Below are experts of layer 4 (counted from 0) of a mixture-of-experts language model. Rows are named gate (a neuron's input weights, with its number), up (a neuron's input weights, with its number) and show model dimensions 0-191. Each number is 500 + 40 x the weight over its row's rms, rounded and kept within 0 to 999. Numbers have three digits each.
Before each expert's rows: "mostly gets" lists some tokens that are sent to it at least half of the time. This comes from a sample of Wikipedia text that the model never trained on.

# expert 6
mostly gets: ", but", ", he", ", which", " they", " who", ", who"
gate0:493515480497553495559500472480483510498435484529555440545547506541495483517557459542500593480507419540516482475434467584593523500523472433488532505528462483570538572515532458532540496531513585498472525443566522511520560495447442511542487444479497477481459484493482482531495566532531536510516509451527454494458477517527546505488499547548457496563548500406499515513420520482435524478508452481517472478428534488409498544462533538474506543555599566551528441490490581435507542526495437541492557476457480515452576447508507556472420539477540506491493528474498476568496555446514485490
up0:550439543559487439591513526508512530491480511524565555509541451542507466494483513484524554430435463473559503519471524476574459501524570473497532491502551467491557540503546479452443527472494541536485507477527514513489505571518498542474504472526532500525423482393542446559532585550542494508596498481488517495485492505481522463474520478521505507522531517405528490471472531494565437549484438585478549477474513501531496421484473520464550512448466562565521476463467544475561503474569444546525483494430458521431586411514506532499526495440534482521541543510513431553516527440504485575

# expert 27
mostly gets: " / (", " Apps / (Gls)", "- Spouse", " | −", " | — |  |", "- Position"
gate0:442572534515523518482529455475593473507496571465445429502502433489541420393537452491394469491455409497555456538514439443549466445478518518480512478498536510534463510459525504497527462528529487517427476501442483451473516497518514439525466442509466516497494500537504449529499551538542461500537473428489548542502476448494446465504468506507503493455423464448485550516434564514540468558508435497548527496458461501533566517495503520496511457416490513479559565469517533486498492545501558543570522498490426561464496534489558540421489518534549505442499466533464545539527431547551471461
up0:531550482461553372504549470564529518542519471526515544495480543530532499527424536458501468506483452586438461492626442549475481561513530491514514468513538514505540489458465403495511524506496491484398448490475483532440535466488544505548472521532471490496522471510487530493494525478497458511537477535481458428529522463441458494492600463466423540560544554504546499496532471447514458492496459537472374484560504470440470460492510459524505482510432527474473510487466497526476463549502451530526468389490463528476453506451476429439468522521449506534451480494510567573500463492524472505

# expert 4
mostly gets: " Railway", " Soviet Union", " of the city", " Society", " Railroad", " of the United States"
gate2:487531483484503461462479510476570505481547497529540537510466529520498473499516549508513443459489485553429458492434491600544523490597516543536493481548447462516475463515481456500446588526485621479551572500479490539510509472413433540464534639524461447494504515505482508461530511456509485494530452519455476555489417548484510482469449486470554449494462532489530534609549530473486485505522519486520494533544508561514521564537388459460488463500499456550542540517510534485453500516482487464456520536505513469447530514489504443446437517571507487559481452573545472516551510431465514482
up2:434455499536600523507582542500528547460471496484491499537545460454490484458477600503489523569491520508551455478542439466502471475422520447527542509406496500600490505511548499500520480519467444534443474474470482430438611552526526451580550413429542548495523481527537546478497470441516484521530559474467487461537567486523479482536465457475490469374493474511475521566461503493468508449468514533547527467486469562493451514452541520549528477557571526460464492483536471551521507492553522532513518440485488423513470512460527522543466486527537520511518441504511548452530473511543472510

# expert 30
mostly gets: " caus", "Follow", " regard", " remov", " Follow", " promot"
gate0:485538530567452472534477503547385522464496594515526520593419471512537490450490487507514515477541481488518397503552531487461442469533483487517468482481491511516491494537539484461456506545465527511546455443478498471450498447483511560541527476517443461535561518473529452509473500538525403504589542436526546460494472482483509480503555475487463515515550468525500490506507460520449517514473506578431512510458484554563527491510462478461480523466561446467492478539600546479535539458554527520465481503556570433511455537507452423533493463520496523516502621541509542483499499534491463633
up0:451522520520523524420525529492464456516498486459456500415553510508475535489472487476543486461369514524502546564417583476499535601448473497496544541447528475529571542507458561511503429495503567554447540545570482561541536564533433473492522511493543507539445462489559463521447497534496560450445508545521514543511474525546505497490564520564546519453450488401383540470481525464463493496509546479520520552531518472538504502466438530483475443557517430560479475514440469458503532469449460483484497510473535521505491468541550510484550490541478463520545485468537433497526489475489484459

# expert 26
mostly gets: " ===", " ==", " ====", "- Time zone: UTC+", "- Date of birth", "- Died:"
gate0:480514561465532564501623512498552523465468521525530548521414570566469504461483533489465524486528483470524528545564560500482465490443491470435424528551473449503482477521496458541546562489483505434446462545445610488442449517498534491511529501456533495511421500469464483490487484453478455404457482511484477581549434481406495563442491517530529600505520501590487499539557465457429452512486535529459506554494547530541542498489456500484521536467474531451498523534536529521493486457575479457506468520486461516544468496500460503432480508541474470489467604489502455470534515487481535505
up0:576470530561508533460564581489504515530509453527586519475480520513487481515500576499516523493470471460506521490524498530498488491477485616454531486534469571492434552526500542478517460521451546435508475448528554478462468486521522525523553528492522570545501533518507520565563571475435487509462444493489531551498444530488515488459518454435530490434459510514463573488491515443492522553452511489565481477571470515537464511558447585537545548493463464545442527526513508549429448425443520541399554549592522496554513524482529539567468592508462554539493491480454520508469466480513502470

# expert 24
mostly gets: "า", "ل", "ー", "の", "ا", "น"
gate2:510475504475510519508474482521458504621591471553422512511508517510487581426513531546507516506437505420422543487464522510442457448513462514551380479446512545553515567445485526542494539507490476499465531538491474433556484494502551507558528550469480519522486494445458477488519522561445438467506572466442500487450472462528489526482527498473491506439507512461435473465462492464535470534528516466473432521525417471619519501523502463485455478520553497456519499517458473481476487498478480419539535474510588476473435588550488490463454521515439509527459534437549515545483498537480564467
up2:567511520527575445476513558510579530573538538529491557439501465479509538558517550497446522453478497503450502506528506525527534438519554427514477520505533534578521528439455520494510493494512492534408498485499532438573452556520533529534485508487462434502531497522433493522501495479517420507542571487443518482518432474536476474485457452420531465464483493565532450482515539414506514520494447518444504579538462495485571422455534475453470409474473444516502469478459519513529529508466524487506480404530487516519488542535462464577407485510520443563454493488474600518440475515530487467

# expert 10
mostly gets: "993", "010", "005", "013", "009", "015"
gate2:578470479521540539561512494568490509509530485467565552528439528428519503507584528495525516513556452507626475475461470512501504568498514571489536470558420525515570475490566493493532485528514555520529490479493641474522537550504487469479470542532521512513466474501464540466573532513489476489468491438496502508502574476463448473466478467562494410534488533513550534501564464534455413521475483495526467535453482508474494518411512509461527444523505547516518565507501567375517533500486556512478464559498525489475442495481542543524473526514577593549507539526479502483533548545495493470
up2:543460464435561583558519510583470509543525534418552553523448516507520496477595486478432499473527532522443470596511538503476455491452503485536497494509473491445547485514479568555490498481508525559424522494500546506464524435522525528462467432499508451551483518436438510454516473460530571464476476426459516513578527492530606464440504541531501492569574412545472469458544549496545487516482489428518459519433525544508483466460489522472532497497570570482482461485552506502515538431606469457419467526489452517470526490448492472460486484490497496530486537503486489544521491483492462526

# expert 1
mostly gets: " include", " took", ", where", " using", " worked", " wrote"
gate0:529507524502513520535459509491478527511434555565528483548503495504445445495492483461475502452529536523555522551441449502551461477458527541547453479474432510530477535503513547498438459472544525503467494556487461449545502506439476490481480463507557493554590464443425485560492464503548480525552559527527453511514565489522556479555504534522473558541435475462513480537548471546462515521476480507550514535478507472475486572470483397466469535507405577494528436556492488493509487498477505493552575430456478564507440524596508484586485493502493432562566553533443426548494425557519503551
up0:508447464473454420573461511545499499572487459489540456504466503576537555571483478464482455509455414525535460523460516473473445500542465532410508455622460478382503511525466480496499521499420513496422546527560484460489532533535487456521549473492459469490494554454460461503569486517531470486474543528497489434469510551428523504495500542487497512528571491546459538467544526531529493465523505538541508425512532495566493439466493467465474483508447486522521489536408480437429474495503510550445425480513472511472492477490446442437550505456484456519494484539486434443521521449473569546

# expert 11
mostly gets: " cells", " available", " resources", " vehicles", " brown", " stone"
gate0:496497470538568543501533496476445507434481493468457446464511495459532524547531482520528508516597495554480496511430494484506546438469495470464480437475432428570497496503411442487489503470582539498434504477489482485435507552526510442538554499498490484587522552576458498489528454454519468469503519505544465531522451457457507559494466453482496452494486504450459468493502434505550420475555468460574415464481515433509481480503463483467482488472556525520552465537568435531468460473423517500515502571528553452574464472483521445488507447515531526445485526411553497515578475579518519441
up0:462514489463480471508583506505475535524464534526458508533489551486479511468481504562485452582480434455500496485495521505500476511566458537439445546538544508478555513577552470502530513505429537543538492517502489499506518418473577477373464435506470484435452515499485507456474549598522509500525492511489464454418471565497473473445487522462422493514548484522488524578563540496516558489509527467505540526516535527530492490544494484539475559579458509466431428422468524485592542502506576533483482449497573462541503487475554571486498533456427497557557498468465459538536482464436466530

# expert 7
mostly gets: ").", "es.", "\".", "ing.", "ers.", "er."
gate0:516550551508569432551518531558503569475533526511423470452489461470467566449481497474491530515484488575533529515515512490527468455470525504419472505492486477415572477527513463510466485516570471512455531525455531622524516497470491493524473484516506477454456455483575525494494498468498490527532489578463519604497478577508601519492583527475574545560445540534439429502531468492467493471516595518539523549464551484455446519489487513508440464512486532503543471520538483466474555557521507533497620474500516507461533509510444507508504497512488433502595479521486559488448505441484504435
up0:500583476552515489490488430519512594562536461551516461494494568482477525552450486551536507455571553443553482487463481569455516529537482533494469519490563550586461459480540489567469490532507501471532537432523525502519494497535523474532583598516470537523541478455515494542561472460489458552524510501529463529541567431472504518502488548541514499437501514496519486461564447550474536540503543533526459515518485527476462516498524504512521499530488482421474527500498531456511332498409482452508471505547496466529435454575415489492518399468554502505479470505501478484530448474560520481

# expert 22
mostly gets: "),", "\",", ");", "',", "- Born:", "s,"
gate0:434549495502486528567527466499481524602492554511428534474558499491576512506544497497508490522494549527494488507532535545471518561482453476548463492435516519481515497489487544477435475516464502552524476485481574502520509517559531497537510427495446493567457526536533581490452585441440516474516463545443545520472482451476493493445491511507491485464464506477474516453519468472571481424507421565468548444504437467466570550593514486529487510518491532391488527448504560490456460499498527510550459467507447435492483518533541494445479425583516521510495575518491527536603459473585553488
up0:525572478494479498560445545485432552501544546529482493510473544568446500519521517476506484565490528540523483498565598429527506452535462473555526442508526539450454514482512468514439537511485484520459476547562399472453535488607506539489531509519480484412497481527512525496481543422542442519518445521516499467506474502444485487500546517475558578545511533509516549441509464495459569518483437468479415497439532479490511584489481479483527549522506522506398483441497591472494451480437561515466539403455501534485474463519477573495488466558489447521519528559484502535528464516555517448